{
  "n_layer": 8,
  "d_model": 192,
  "n_experts": 32,
  "experts_per_token": 2,
  "d_expert": 224,
  "d_shared_expert": 0,
  "activation": "swiglu",
  "moe_layers": [1, 3, 5, 7],
  "router_score": "sigmoid",
  "normalize_top_k": true,
  "routed_scale": 1.41,
  "balance_loss": 0.00866,
  "balance_bias": false,
  "init_std_router": 0.00651,
  "lr_router": 0.0015,
  "n_head": 2,
  "n_kv_head": 1,
  "head_dim": 64,
  "vocab_size": 8192,
  "norm": "rmsnorm",
  "norm_place": "pre",
  "norm_eps": 1e-05,
  "positions": "learned",
  "qk_norm": false,
  "attn_scale": 0.125,
  "tie_embeddings": true,
  "parallel_block": false,
  "init": "normal",
  "init_std_qkv": 0.0513,
  "init_std_o": 0.0128,
  "init_std_up": 0.0513,
  "init_std_down": 0.0128,
  "optimizer": "adamw",
  "lr": 0.00249,
  "beta1": 0.95,
  "beta2": 0.95,
  "weight_decay": 0.41,
  "lr_head": 0.0179,
  "grad_clip": 2.0,
  "warmup_steps": 361,
  "schedule": "wsd",
  "decay_fraction": 0.797,
  "decay_shape": "linear",
  "final_lr_fraction": 0.0,
  "batch_tokens": 131072,
  "seq_len": 1024,
  "doc_mask": true,
  "train_tokens": 461400000,
  "steps": 3521,
  "dataset": "wikipedia_en"
}
Below are experts of layer 3 (counted from 0) of a mixture-of-experts language model. Rows are named router (the router's row for the expert), gate (a neuron's input weights, with its number), up (a neuron's input weights, with its number) and show model dimensions 0-63. Each number is 128 + 24 x the weight over its row's rms, rounded and kept within 0 to 255.
After each expert's rows: "gets" lists some tokens that make up at least twice as much of what it gets as of all text. This comes from a sample of Wikipedia text that the model never trained on. Tokens count by the router's weight.

# expert 22
router [144 160 120 134 176 130 171  77 105 116 112 130 164  97  97  82 128 137 130 147 133 160 120 157  91 126 123 137 129 117 114 148 135 142 114 129 132 165 155 138 115 122 120 142 172 170 148 109 106 124  97 166 136 181 131 137  87 124 161  91 116 158  95 114]
gate1 [150 122  90 154 133  77 159 123 133 117 122 133 149 110  77 171 107  88 132 106 117  80 131 127 126 109  95 130 172 131 117 146 126 101 157 119 152  83  76 190 161 115  61  99 152 131 153 140  89 121 171 143 118 115 107 143 101  86 126 113 124 116 111 139]
up1 [103 103 128 124 132 143 117 134 188 148 117 164 123 135 181 137 117 135 136 117  99 157  84 128 142 119 136 127 106 160 100 132 122  88 165 168 139  89 135 134  97 136 129 138 112 159  97 126 192 111 127 136 119  71 121 148 141  81 153  86 122 128 154 140]
gate2 [126 156 126 142 139 120 107 148 122 120 140 124 157 123 145  91 122  89 127 110 124 154 152 140 128 110 155 132  85  91 128 135  71 135 100 141 107 166 145 140  89 131 139 118 101  68 120 129 162 100  96 129  94 143 169  99 109 141 112  96  89 108 122 148]
up2 [134 115  94 126 126 108 139 131 113 109 117 134 104 126 142 149 139 145 145 101 116 154  86 117 129 114 115 127 132 173  99 142 143 128  76 125 122 144 160 138 142 101 144 148 109 123 111 145 133 110 109 161 140  84  90 102 129 114 137 162 151 150 152 143]
gate3 [135 101 111 155 156 149 145 155 124 134 121 108  85 150 135 133 152 151 143 140 160 129 122 108 100 114 136 144  90 150 101 146  98 154 117 162  86 125 163 124 152 146 133 120 182  72 104 117 163 126 119 144 131 111 109 146 119 159 122 123 111 156  94 164]
up3 [143 133 138 125 121 158 109 170 121  95 125 131 132 138 112 147 146 155 130 107 160 157 182  93 126 142 134 100 123 132 174  96 134 119 154 142 123 117  94  94  90 119 120 107 143  62 155 140 145 117 125 104 128 134 137 172 148 135 160 145 153  90 115 118]
gets: "ing", "ers", "es", "y", "s", "."

# expert 6
router [151 164 117 142 170 135 171  77 113 113 113 130 164 101  90  80 129 135 131 152 128 162 122 156 100 138 127 135 127 108 121 148 141 149 117 128 135 158 155 141 114 119 125 147 181 174 140 107 107 121  97 152 136 188 124 131  89 125 164  93 126 152  92 117]
gate2 [103 121 154 100 140 106 140 121 140 115 168 157 104 124 180 136 139 162 134  98 126 127 135 141 116 144 133  74  98 123 109 147 112 120 102 121 125  88 124 119 118 113 107 128  97 147 156 126 125 184 134 180 121 126 119 108 107 144 123 120 101 177 118 163]
up2 [112 116 135 101 145 115 132 137 134 126 142 169 122 150 148 142 124  58  84 159 130  83 114 148 122 150 143 148 154 154 106 145  99 133 137 120 125 117 127  83  71 117 152  78 131 122 143 127  90 134 163 124 140 143 160 135 105 104 156  95 140 140 118 147]
gate3 [140 129  74 127 117 119 113 136 122  83 138 117 143 137 119 110 123 160 106 143 114 146 163 103 144 152 144 106 146 120  90 163 179 164 118 125  85 129 125 159 111 141 127 179 156 104 106 135 162 169  79 122 137  82 138  72  94 114  70 114 160 167  58 131]
up3 [126 146  93 148 132 118 142 127 135 134 103 133 109 154  88 102 131 132 105 174  92 122 162 153 104 145 123  88 134 143 123 128 123 116 110 109  92 158 110 197 133 103 106 176 155 151 139 137 149 133 151 105  99 169 114  99 141 156  73 134 170 137  85 142]
gate4 [107 124 137 133 153  91  95 120 151 110 162 151 162 129 158 165 117 144 123 117 111 137 149  96 144 133 181 100 121 135 116 119 114 124 123 129 167 159 110 125 109 126 164 127 108 138 131 117 146 123 180 145 145 170 114 110 131 126  93 142  80  89 123 104]
up4 [124 162 124 127 143 142 114 147 120 147  66 112 126 134  75 127  97 116 133 145 122 135 110 166 152 142 114 112 135 145  99  96 162 134 112 177  97 141 155 119 144  87 110 137 108 176 125 112 103 124 107 131 125 128 177 143 148 159  99 104 140 108 147 156]
gets: "he ", "also ", "He ", "0", "u", "4"

# expert 3
router [131 177 119 130 156 106 184  64 120 108 102 124 143  93  89 107 138 147 156 165 144 148 107 149  88 138 117 140 133 136 125 146 138 119  79 121 114 177 165 126  88 110 139 143 173 171 137 112 121 116  92 151 138 158 126 113  89 119 146  71 128 144 111 141]
gate10 [107 146 104  95 125 115 115 112 127  74 133 147  87 125 116 135 169  91 130 152  97 127 108 130 122 116 145 110 132 132 130 126 161 152 126 140 137 184 156 101 128 104 142 133 115 126 121 111 153 130  87 198 104 115  99 122 151 155 163 165 124 107 186 181]
up10 [141 155 109 136 151  80 122 160 144 129 111  96  91 106 108 174  96 141 118 155 126 111 101 138 136 103 118 116 123 134 124 134 141 121 104 123 113 145 140 112  99 124  59 135 141  93 133 160 158 148 117 111 132 132 107 124 131 139  82 149 146 110 131 142]
gate11 [153 139 115 113 118 126 155 146  84 125 139 141 151 161 131  64 136 117 117 155 142 108 116 104 135 149 116 146 184 136 162 148 123 108 168 148 100 124  92 106 121 133 108 136 121 130 121 138  78 121 142 136  92 141 118 150 122 136 127 122 103 162  98  72]
up11 [151 157 122 106 120 118 153 148 121 140 114 140 153 171  86 100  70 124 134 136 141 128  82 149 131 144 116 185 161  86 135 114 118 157 165 135 163 162 123 124 126 142  92 150 111  99  99 123  97 148 112 128 117 129 120 112 164 182 108 130 166 156 138 132]
gate12 [141 153 128 124 125 183 132 131  84  83 111  76 141 154 173 120 142  86 139 115 127 155 136 151 145 109 137 132 152 148 130 132  93 131 155 117 122 125 149 112 147 151 137 132 181 112 122 164 113  80 140 146 106 144 169 157 119 142 171 142 130 117 126 186]
up12 [113 106 135 128 128 118 143 134 117  90  73 123 154 130  96 131  92 113 141 166  52 105 101 113 166 146 132  82 103 124 154 122 150 143 118 164  69 129  98 149 105 135 150 128 118  82 113 131 130 112 116 124 153  93 169 104 133  95 104 148 128  89 115 123]
gets: ", ", "| ", "The ", "he ", "In ", "the "

# expert 28
router [151 139 106 114 154 143 125  70 105 150 118 114 141 142  94 106 128 122 166 139  90 159 113 150 111 132 104 129 139 135 121 125 141 109 133 155 109 132 150 143 121 117 172 149 169 144 163 116 120  83 132 144 130 165 162 151 111  98 120 133 106 127 109 147]
gate1 [104 113 120 141 146 116 105 145 116 135 118 116 151  85 122 136 127 166 106 102 124 125 173 123 148 129 139 128 118 130 151 113 165 145 144 125 124 133 156  75 127 172 126 123 113 112 119 115 147 100 131 161 152  98 100 116  82 151 188 161 122 112 104 137]
up1 [158 134 148  89 120 110 128 118 174  98 125 149 139 141 104 158 143 157 114 152 106  85 147 124 183 107 201 113 124  57 137 151 162 172 124 143 146 161 141  98 120 106 126 122 141 101 137 146 163 139 111 146 152 135 100  86 137 110 102 138 158 135 134  92]
gate2 [ 86  96 110  89 103 151 125  82 141 138 160 135 110 127 125 163 119 131 169 113 126 146 131 145 121 127  92 143  80 138 149 132 143 157 114 151 111 138 132 115 129  99 140 127 105 155 181 160 148 110 122 140  83  95 131  54 105 116 150 117 138 138  91 133]
up2 [124 136 126 154 142  79 157 121 130 142 161 120 125 125  99  98 177 121 159 101 131 110  95 119 144 147 162 179 115  90 136 128 121 136 116 146 171 134 108  94 111 134 117 139 140 142 101 134 126  90 109 179 123 153 128 170 123 170 100  87 131 142 149 131]
gate3 [108 163 116 103  79 136 159 138  96 135 113 140 129 119 176 106 125 126 116 121 133 109 118 108  98 122 114 132 151 165 150 123 100  78 171 132 137 108 119 120 127 148  91 150 154 143 150 109 134  92 125 101 149  97 127 125 111 114 133 138 153 142 121 107]
up3 [ 73  75 124 116 145 124 153 100 115 130 183 129 127 111 139 126  89 121 110  60 191 121 118 157 131 137 123 160 131  79 139 114 108 126 137 104 114 115 132  80  72 129 111  98 126 159 115 117 110 107 108 134 137 178 101 131 128 136 123 109 107  79 124 131]
gets: ". ", "o ", "i ", "e ", "a ", "y "

# expert 7
router [149 132 114 143 178 102 132  85 141 114 104 130 156  98 136  89 115 142 121 112 136 139 113 157  92 147 134 129 138 151 112 122 110 123 122 147 141 146 162 151 132 111 119 148 127 124 133  74 109  94 121 138 118 151 161 163 116 113 146  93  88 112 102 124]
gate1 [123  78  92 132 142 112 137 118 111 167 112 145 146  92 129 132 117 134 142 111 126 169 109 147  96 113  94 140  88 114 138 113 111 140 123 110 148 140 135 156  94 100  92 126 158 124 126 113  86 170 104 109 137 169 138 108 126 152 114 116 113  74 128 122]
up1 [110 138 115 117 166 117 119 122 131 131  86 116 115 126 111 155 121 120 137 167 115 119 140 136 132 126 154  87 139 119 141  89 142 146 130  90  94 119 101  79 149 117 163 103 157 106 115  66 151 125 121 148 156 151 128 139 141 131 128 185 150 101 147 122]
gate2 [172 158 102 129 121 145 128 141  84  70  86 149 106 131 112 113 140 129 134 127 103  99 132 138 149 124 128 128 122 109 109 111 104  84 139 162  82 162 116 156 100 109 122 135 129 105 113 107 150 108  88 140 100 119 113 122 153  25 144 146 113 149 117 132]
up2 [115 151 160  80 131 163 117 124 140  75 101 137 129 141 125 133 143 132 161 133 151 161 118 155 118  98  86 134 122 153 147 116 139 158 147 152 156 147 137 109 134 128 121 127  98 149 196 116 132 134 141 165 127 120 129 156 109 141 115 141 109 151 140 119]
gate3 [156 138 148 127 130 149 123 119 177 144 161 138 177 129 118 125 136  91 146  97 163 168 165 139 140 165 120 160 156 149 135 125 145  77 131 145 106 160 104 152 135 187 143 139 106 132  92 127 119 111 135 131 138 136 109 184 168 133 144 116  94 124 135  74]
up3 [105 104 178 162 150 132  94 148 152 112 130 133 122 119 208 108  93 118 106 112 107 101  91 112 154 147 144 158 138  97 141 141 120 159 178 135 155 121 142 152  77 152 101 139  96 131 138  83 115 118 155 137 107 147 133 130 145 148 134 127  95 130 141 119]
gets: "ing ", "s ", "ed ", "al ", "er ", "ation "

# expert 19
router [140 146 129 111 149 147 166  91 116 135 112 120 132 122  79 152 126 128 102 120 147 130 127 154 130 143 129 115 143 149 134 149 154 114 143 133 110 156 181 153 129 171 132 178 121 144 142 106 106 100 112 149 112 133 183 114 145 110 146  83  90 123 128 125]
gate8 [131  97 159  88 107 120 169 101 139 142 137 178 105 109 131 107  89 124 159  85 167 103 122 141 120 104 105 141 117 135 153 169 143 176 117 162 130 130 160 110 120 115 139 143 152 176  86 143 130 127 181 138 113 161 150 113 123 105 125  68 111 132 140 115]
up8 [139 111 134 103 114 145 121 131 139 117 160 109 124 143 120 141 124 128 115 117 115 119 147 164 139 105  65 134 104 125 124 147 114 116 135 128 148 126 110 142 142  76 104 119 153 142 137 128 121  83 138 120 149 127 121 137 121 112 142 168 138 180 136 120]
gate9 [126 107 113 101 143 121 132 162 108 121 106 106 143 131 166 136 107 138 148  94 169 114 151 140 129 131 132 116  99 117 138 175  99 148 163 126 100 107 112 102 119 127 105 144 115 145 103  90 167 131 127  86 137 159 150 118 158 131 102 109 197 148 145 144]
up9 [133 128  96 151 140 135 104 128 143 116 168 164 148 137 123 106 138 136 147  93 116 163 141 121 129 154 144 126 174 104 136  68 154 102 100 112 100 148 122 114 169 114 150 134 126 110 120 196 126 165 142 138 156  85 110 122 111 152 120 133 153 132 131 109]
gate10 [130 163  63 110 108  98  96 148 104 140 158 130 131 144 148 152  89 114 119 180 125  99 150 126 125 110 162 137 105 138 136 159 122 132 141 127 163 153 140 142 152 149 122 131 155 111 108  98 153 139 141 109 125 151 130 141 140  96 125 103 120 157 132 186]
up10 [ 65 159 115 169 126 134  85 136 115 141  92 118 117 139 143 145  87 138 105 162 141 190 169 123 134 136 139  95  79 135 145 146 133 151 108 130  94  98 111 106 103 100  69 132 124 131 130 114  72  99 125  90 122 151 108 142 124 100 120 105  85 124  96 157]
gets: "\n", "\n\n", ". ", "|", "==", "==="

# expert 24
router [146 153 122 128 180 129 171  73 105 123 111 130 162  98 101  94 127 130 130 149 130 158 115 167  82 125 125 138 129 120 119 142 132 149 129 128 133 164 161 139 118 126 125 147 171 168 149 113 103 127 100 164 143 181 133 137  83 125 157  94 119 158  96 118]
gate2 [137 105 137 101 160 133 111 141 153 120  49 124 115 150 118 117 129 173 118 111 119 144 172 133  93 145 136 139 115 129  88  93 118 151 100 155 172 120 104 128 147 148 128 139  92 111 149 115 101 147 137 109 106 101 149 162 125 150 106 101 149 126 120  99]
up2 [149 110 169 124 136 137  99 179 150 105  91  98 125 138 127  98 126 111  90  67 134  90 148 134 105 134 123 119 114 125  82 118 103 119 106 156 120 100 106 160 135 103 101 153 107 115 175 129 146 154 169 146 134  78  97 161  83 145 118 153 167 106 103 131]
gate3 [108 134 130  94 122 138 119 105 132 133 142 149  78 126 131 120 123 145 142 143 142 130 176 131 135 115  58 101 134 114 168 102 120  94 138 164 128 119 110 124 105 148 155 145 150 104 141 135 148  49 185 104 135 157  99 111 113 146 121 135 132 147 118 167]
up3 [129 123 145 176 136 134 120 117 133 139 150  93 135 116 153 123 135 112 130  91 156 125 158 100 118 138 134 145 118 151 210 128 130 107  88 139 104 125 162 141 134 151 161 126 185 102 120  96 122 136 139 143 150 141 163 124  95 151  82 164 162 151 157 172]
gate4 [160 138 113 100 109 112 111 158 176 139 129 153 100 123 118 150 123 126 114 168  91 128  88 149 138 122 158 114  61 110 127 159 173  89 110 183 122 100 188 151 117 124 108 129 111 118 165 146 130 128 102 136 145  99 133 128 130 163 102 125 129 138 122 132]
up4 [ 94 145 152 101 159 104  84 116 113 201  83 167 121 140 141 105 129 123 140 119  55 130 152 146  95 101 146 145 145 107 136  96 179 125 128 151 143 116 107 202 143 108 118 135 126  91 153 116 143 142 113 142 143 120 145 160  90 157 143 109 124 122 133 106]
gets: "to ", "of ", "ed", "they ", " ", "he "

# expert 9
router [144 161 122 133 180 128 174  77 106 114 113 130 162  99  99  88 130 136 131 148 135 163 124 162  89 128 125 137 130 115 130 148 135 141 123 124 132 166 153 137 115 122 121 147 180 172 147 108 107 121  94 166 136 177 132 135  87 123 161  93 114 157  95 114]
gate2 [126 165 102  73 135 103 131  98 148  94 121 112 125 103 153 116 130 141 131 101 141 155 131  85 145 151 120  99 124 105 162 108 121 107  91 126 113 119 141 130  87 119 119 109 112 134 129 116 132 154 143 109 160 143 191 143 129 173 122 149 102 118 110 135]
up2 [137 122 121  90 142 113 126 116 105 127 157 143 147 129 144 109 114 146  93 123  74 109 173 122 102 128 159 108 129 107 117 155 122 135 139 104 122 128 119 124  83  89 144 129 159 127 139  93 108 144 111 137 150 139 195 108 141 130 115 101 112 121  69  81]
gate3 [137 102 165  96 132 132 141 128 134 135 121 144 132 106 140 127 122 130  92 125 150 101  94 156 102 112  99 120 130 135 154 128 127 126 153 125 159 122 142 171 172 101 155 123 131 147 120 115 105 137 156 143 118 186 152 112 109 109 129 182 112 125  95 128]
up3 [141  96 186 134 150 149 144 113 140 131 141 161 109 133 118  94 155 132 140 131 102 100 118 118  91 120 137 116 124  95 138  86  85  93 116  76 156 127 142 160 121 158 140 139 133 140  91 121 120 140 163 142 135 150 129 101 152 123  96 102 122 106 129 107]
gate4 [111 151 156 110 169 149 118 179 125  97 142 115  90  72 121 131 131 150 118 101 119 117 104 124 132 142 121 120 139 153 107 148 148 108 108 135 118 143 118  89  98  94 165 125 136 182 105  89 124 107 108 130 132 121 125 162 122 148 168 147 112 106 125  89]
up4 [128 122 100 149 100 112 109 123 117 121 145 105 180 157 142 153 139 134  72  91 172 134 116  96 134 135 193 159 121  92 157 136 117 142 120 124 117 109 139 131 118 102 120 132 102 137 128  99  97 179 156 130 107 148 138 135 133 100 123  81 164 115 101 123]
gets: "-", "de ", ")", "ing", "ch", "'"

# expert 21
router [140 169 135 132 170 144 177  65  91 100 114 103 182 118 124 115 119 164 132 133 137 136 110 144  66 118 138 113 129 140 130 125 115 153 109 113 144 159 155 133 148 118 119 124 170 151 138 114  99 113  93 150 130 150 133 147  84 109 153  91 117 176  90 140]
gate2 [121 118 105 117 142 132 174  96 121 128 131 149 150 134 105 111 132  78 139 110 112 126 153 125 123 114 128 126  79  20 128 121 121 139 116 130 148 124 125 158 127  77 122 126 102 107  82  91 134 119  97 120 117 150 192 177 177 142 141 111  74 146 113 132]
up2 [113 153 124  56 136 136 148 102 100  91 121 119 161 156 143 157 116 155 151 126 137 112 128 155  74 132 129 113 100 117 134 104  99 140 133 129 167 102 130 146 154 123  93 146 139 110 106 104 152 125 110 104  99 116 138 148 182 135 168 108  91 162 111 151]
gate3 [155 148 158 166 130 164 165 124 113 143 118 109 111 131 134 119 124 175 134 100 168 159 140 158 115 157 138 170 145 140 174 114  97 140 132 162 116 113 109 137 146 134 114 145 133 127  89 136 121 175 128 119 170 143 100 179 167 114 136 138 116 117 100 136]
up3 [122 134 100 106 127 103 128 148 130 126 147 157 128 136 127 114 125  81 166 127 130  85  74 128 139 129  99 127 113 156 133 152 168 145 139 124 139 162 172 126 146 168 124 145 111  96 111 148 175 128  87 116 130  95 166 114 100 100  68 126 173 113 163 103]
gate4 [164 128 135 158 120 129 143 111 148 133  73 109 152 179 109 100 146 164 145  82 123 167 145 151  96 126 154 140 114 118 112 129  98  57 105 131 119 124 153 127  95 120 124 138 125 129 156 103  91 141 135 122 131 129 111 138 148  87 115 108 116 105 112 157]
up4 [142 108 125  93 108 137 177 147 120 123 113 134 126 154 116  98 141 137 139 104 105 128  70 147  84 130 105 162 135 116 128 136 126 146 147 146 112 132 158 144 114 160 107 128 144  92 156 137 126 119 119 111 131 143  86  85  88 120 104 119  73 204 133 105]
gets: "that ", "in ", "it ", "which ", ", ", "part "

# expert 15
router [127 142 107  85 143 154 135  52 111 115 151 136 175 111 118  86  99 108 144 132 100 155 146 154  94 129 104 124 118  80 102 112 125 116 121 130 116 139 177 160 117  91 103 161 142 173 168  81 118 132 100 133 139 140 162 131 128 110 121 132 135 128  86 170]
gate1 [136  90 147  90 122 185  96 120 153 108 128 121 138 152 184 158 117 124 104 135 144 159 127 113  83 154 132 128 100 109 114 158 100 134 128 124 109  93 157 117 140 127 131 138 114 167  69 138 205 121 114 103 142 124 145 102 104 177 121 134 109 157 137 170]
up1 [101 102 131 128 150 132 110 101 135 132 155 136  86 135  98  83 124 131 225 110  79 163 137 123 158 102 103  97 189 114 147 123 123  99 110 124  88 131 129 117 137 123 117 149 137  82 126 110  97 128 141  99 134 164 132 133 140 112 120 172 149 116  89 128]
gate2 [146 163 162 175 123 136 131 153 116 171 151 105 124 102 114 116 103 107 166 101 138  91 147 123 128 101 147 158 188 107 124 139 201 108 173 150 137 151 115 170 186 119  99 132 139 155 102 138 109 107 146 120 110 138 116 159 139 108 113 127 143 122 148  92]
up2 [166 156 135 136 146 163 121 129 146 137 124 115 109 144 108  70 130 138 130 105 143 123 127 116 145 102 153 119 173  93 126 104 174 123 158 162 127 146 137 165 166 158 111 143 128 111 133  65 156 117 156 111 122 122 131 153 125 156 112 187 148 134 115 126]
gate3 [107 126 123 138 146 106 139 171 154  86 106 106 131 145  57 130 145 126 145 154 154 125  95 124 118 131 110 140 109 109 123 103  90 140 120 125  96 134 146 159 155 147 114 160 107 165 140 128  99  90 113  94 161 153 119 163 190 117 114 104 133 136 144 175]
up3 [142 100 140 120  77 170 152  99 139 190 166 145 152 117 167 142 133 121 135  94 129 131 130 112 111 139 123 114 140 135 132 141 108  43 100 117 138 135 156 100  72  86 189 101 127 127 100 162 106 134 132 112 133 174 130  90 143 135 118 163 147 140  70 141]
gets: ") ", "s ", "es ", "\" ", "ers ", "% "

# expert 25
router [143 139 131 111 130 130 217  87 128 105 145 122 165 104 121 138 133 161 110 112 158 125 134 145 130 103 105 140 142 139 122 154 116 119 124 114 113 159 182  88 125 109 137 161 148 128 147  63 106 111 132 131 153 141 109 152 130 108 158  96 128 115 126 166]
gate9 [ 97 145 124 100 143 108 137 118 174  88 122 100  99 156 120 145 130 127 142 148  96 135 125 115 116 105 160 157 138 114 139 189 152  81 154 125 100 153 117 171 140 170 135 170 142 134 137  97 170 139 120 135 123 125 147 151 147 154  79 149 179 189 116 148]
up9 [143 155 116 139 142 116 155 115 169  98 117  85 111 116 140 137 107 157 150 148 147 150 107 153 115 135 125 128  90 134 161 134 158 125 103 103 134 135 147 137 129 122 101 144 171 115 145 108 116 156 112 147 137 104 129 137 179 154 130 120 142 175 112 110]
gate10 [115 155 113 130 126 111 124 158 118 171 165 149  88 113 181 136  96 118 106 134 124 117 107 130 149 135  80 155 157 166  94 126  67 177 122  98 176 165 122 118  67 126  92  81 127 110 156 121  99 137 115  88  95 152 109  83  91 107 151 133 141 106 140 141]
up10 [137  63 154 139 137 156 121 143 107 160 159 160 121 114 122 138  96 134 124 101 121 137 159 121 139 154 105 126 132 126 126 161 137 131 138 150  54 131 145 134 182 155 161 112 107 131 104 146  75 139  76 101 144 162 120 127 167  88 119 117 152 130 124 150]
gate11 [175 112  92  97 139 151 116 126 133  92 132 145  83 126 132 110 150 164 131 172 111 159  96 119 128 112  92 117 137 114 175  95 138 135 144 168 124 148 100 123 113 111 152 132 154 139 120 153 162 115 153 168 132 106 113 152 152 101 140 165 105 130 111 128]
up11 [171 105 133 118 107 144 130 131 171 123 164 135 138 146 110 124 163 135 152 124 103 136 179 129 121 103 137 169  54  97 132 125 147 144 120 121  67  97 174 126 132 110 142 174 121 182  96 151 130 102  50 155 119 112 126 161 145 144 107  99 156 112 113  89]
gets: ", ", "- ", ". ", "; ", "\n", "), "

# expert 16
router [145 160 122 134 176 129 172  76 107 115 113 128 162 100  97  83 127 136 130 148 132 160 121 155  90 126 123 137 130 118 120 147 134 143 116 128 132 164 155 139 115 124 122 148 175 170 150 109 105 124  96 163 137 180 131 135  88 123 160  91 118 160  93 115]
gate1 [ 83 135 136 114 139 137 132 138 111 147 132  95 130 147 103 158 167 116 151 156 101 127 175 118 132 141 115 153 151 111 147 117 113 126 138 125 161 120 124 121 159  91 135 156 137 154  90 142 126 175 151 111 173 133 123 137 165 111 107  94 143 174 136 157]
up1 [ 89  82 158 147 142 121 132  87 140 116  82 106 165 104 119 134 122 112 141 123 150 129 123 174 157 107 121 118 111 136  86 139 108 123 131 157 118 138 119 124 150 105  86 112 122 140 133 151 149 115 179 137 148 103 106 108 103 123 122 135 110 159  98 147]
gate2 [134 136  81 114 146 136  82 118 106 114 172 141  83 120 113 157  86 131 164 122 108  90 150 143 134 104 133 150 156 145 127 124  96 174 126 109 113 121 114 211 157 156 155 160 144 158 139 122 128 137 115 136 145 109 140 129  98 154 126 106 131 163 164 132]
up2 [ 95 114 115 152 128 134 127 124 107 112  77 116 114 147 152 147 158 134 100 112 120 125 138 171 120 132 163 144 102 129 183 120 131 136 168 164 111 136 131 124 170 138  87 118 135 131 141 120  83 130 143 156 124 153  81  91 113 175 118 135 121 138 120 152]
gate3 [122 133 137 106 101 152 149 119 102 116 121  88 157 138 106 130 128 115 122 162  87 131 117 167 134 140 139 130 148 125 132 116 124 104 160 102 116 131 137 135 151 121 140 111 169 174 114 107  85 111 110 123 113 134 153 115 145 109 123 145 154 118 147 116]
up3 [110 118 116 175 144  85 160 177 141 150 134 115 134 109 139  91 134 108  74 175 115 131 122 162 157 106 104 150 144 144 111 135  88 106 144 143 126 102 130 102 153 118 112 124 136 109 143 115 138 100  83 148  91 206  96  98 117 110  84 140 167 142  92 174]
gets: "the ", "ers", "U", "T", "s", "known "

# expert 30
router [149 146  99 113 158 151 152  78 113 155 142 143 143  96 131 122 121 168 149 138 102 134 101 190 123 136  92 140 125 143 112 137 135 110 112 160 122 155 136 130 124 139 128 161 155 146 141 118 119 120 106 110 149 137 114 147  89 113 127  93 100 155 104  95]
gate1 [132 111 139  97 134 110 156 155 162 136  98 128  95 144 123 153  89 164 144 151 125 114 175 135 138 111 150 159 121  79 136 122 148 124  99 123 121 100 136 146 151  95 121 112 168 112 149 114 118 147 141 131  86 118  96 106 121 128 128 122 148 102 112 150]
up1 [191 158 121 128 107 158 134  98 112 142 117 116 122 167 112 120 152 100 113 130  84 171  83 135 131 136 168 123 141 131 168 128 134 100 171 158 113 169 107 148 177 103 143 133 133 125  98 104 148 136 114 171 121  89 168 159 135  78 115 112 159 120 102  96]
gate2 [136 100 103 120 173 137 110 121 129 112  96 182 128 109 147 205 146 102  81 174 139 146 109 138 126 122 164  98 149 156 116 175 114 124 105 146 144 116 147 135 104  90 106 118 114 124 114 140 120 153 126  97 148 139  78 126 125 125 119 141 126 126 145 157]
up2 [123 112 118 158 102 159 119 105 111 169 156 104 152 177 134 104 166 115 151 142 107 155 142 117 112 115 139 151 120  88 119 129 166 132 149 184 144 106 133 123 174 165 107 132 163 141 134 111  98 153 124 143 127 140 141 127 158 124 149  77 128 153  95 138]
gate3 [ 88 152 123 183 107 134 172 111 155 152 114 146 125 124 148 186 152 153 125 118 129 135 169 139 133 160  90 123 108 118 116 188  78 112 133 132 141 144 153 109 140 121 117 131 113  82 152 142 110 163 110 142 126 104 112 141 155 113 114 106 130 126  88 156]
up3 [ 89 124  95 101 124 158 112 141 143 115 157 182 110 151 149 178 139 101 199 148 136 117 132 123 128 162 138 149 129 162  88 122 142 125 121 142 136  98 170 107 105 114 163 128 136 100 101 137 138 114 126  94 139 130 151  85 130 145 160 128 155 134 136 143]
gets: "e", "an", "al", "le", "a", "o"

# expert 18
router [158 133 119 150 161 133 167  92 122  81 120 128 166  97 102 159 117 130 121 132 139 197 123 150 110 111  99 131 151 156 100 128 146 127 110 155 128 178 184 106 122 112 107 150 199 102 148 111 133 104 105 143  88 133 139 145 115 107 135 111 145 128 111 160]
gate1 [127 120 179 136 130 177 104 102 137 104 107 113 187 164  96 133 144 121 150  83 147 134 161 120 127  99 154 105  91 121 107 141 148 126 138 138 137 115  78 124 170 114 149 144  99 161  69 140 138 102 158 126 124 117 117 178 174 102 129 129 141 146 104  97]
up1 [164  89 160 110 147 178 104 120 157 152 140 129 116 138 129 153 185 166 120 130 112 144 126 128 129 147 149 175 142 133 127 121 151 170 118 172 105 117 111 111 208 120 161 150 109 118 105 176 148 101 130 117 121 112 156 117 169 152  99 114 140 159 126 121]
gate2 [109 173  93 114  98 108 151 125 122 172 126 164 117 145 110 105 121  94 134 144 148 148 112 123 124 169 162 126 112 115  66 149 135 118  93 156 124 109 166 117 148 129 135 135 110 137 138 176 130 135 153 141 122 117 135 108 120 133 108 128 118 109 150 118]
up2 [ 98 139 155 148 155 125 117 127 173 137 105 150 112 132 127 140 106 108 162 115 128  88 130 148 123  95 152 105  88 105 134 158 159 126 135 120 152 124 119 169 115 133 154 150 140 146 115 128 124  80 129  98 169 125 131 132  94 101  96  84 151  91 150 147]
gate3 [144 111 127 115 155 118 127 115 174 154  84 136  75 152 153 111 136  90 124 133  94 149  95 142 124 118 169 116 118 118 105 135 109 120 117 134 138 155 127 159 108 125 121 105 142 116 147 115 118  95 149 124 156 144  88 147 122 102 151  98 100 120 137 155]
up3 [122 119  90 139 151 119  98 131 108 131  83 126 121 139 162 100 150 183 122 130 140 138 166 142 124 119 149 152 133 112 132  55 150 143 148  92 136 103 151 131 138 131  89 156 144 129 125 116 135 112 143 157 119 143 118 122  80 152 145 111 122 113 104 109]
gets: "the ", "(", "-", "The ", "–", "\""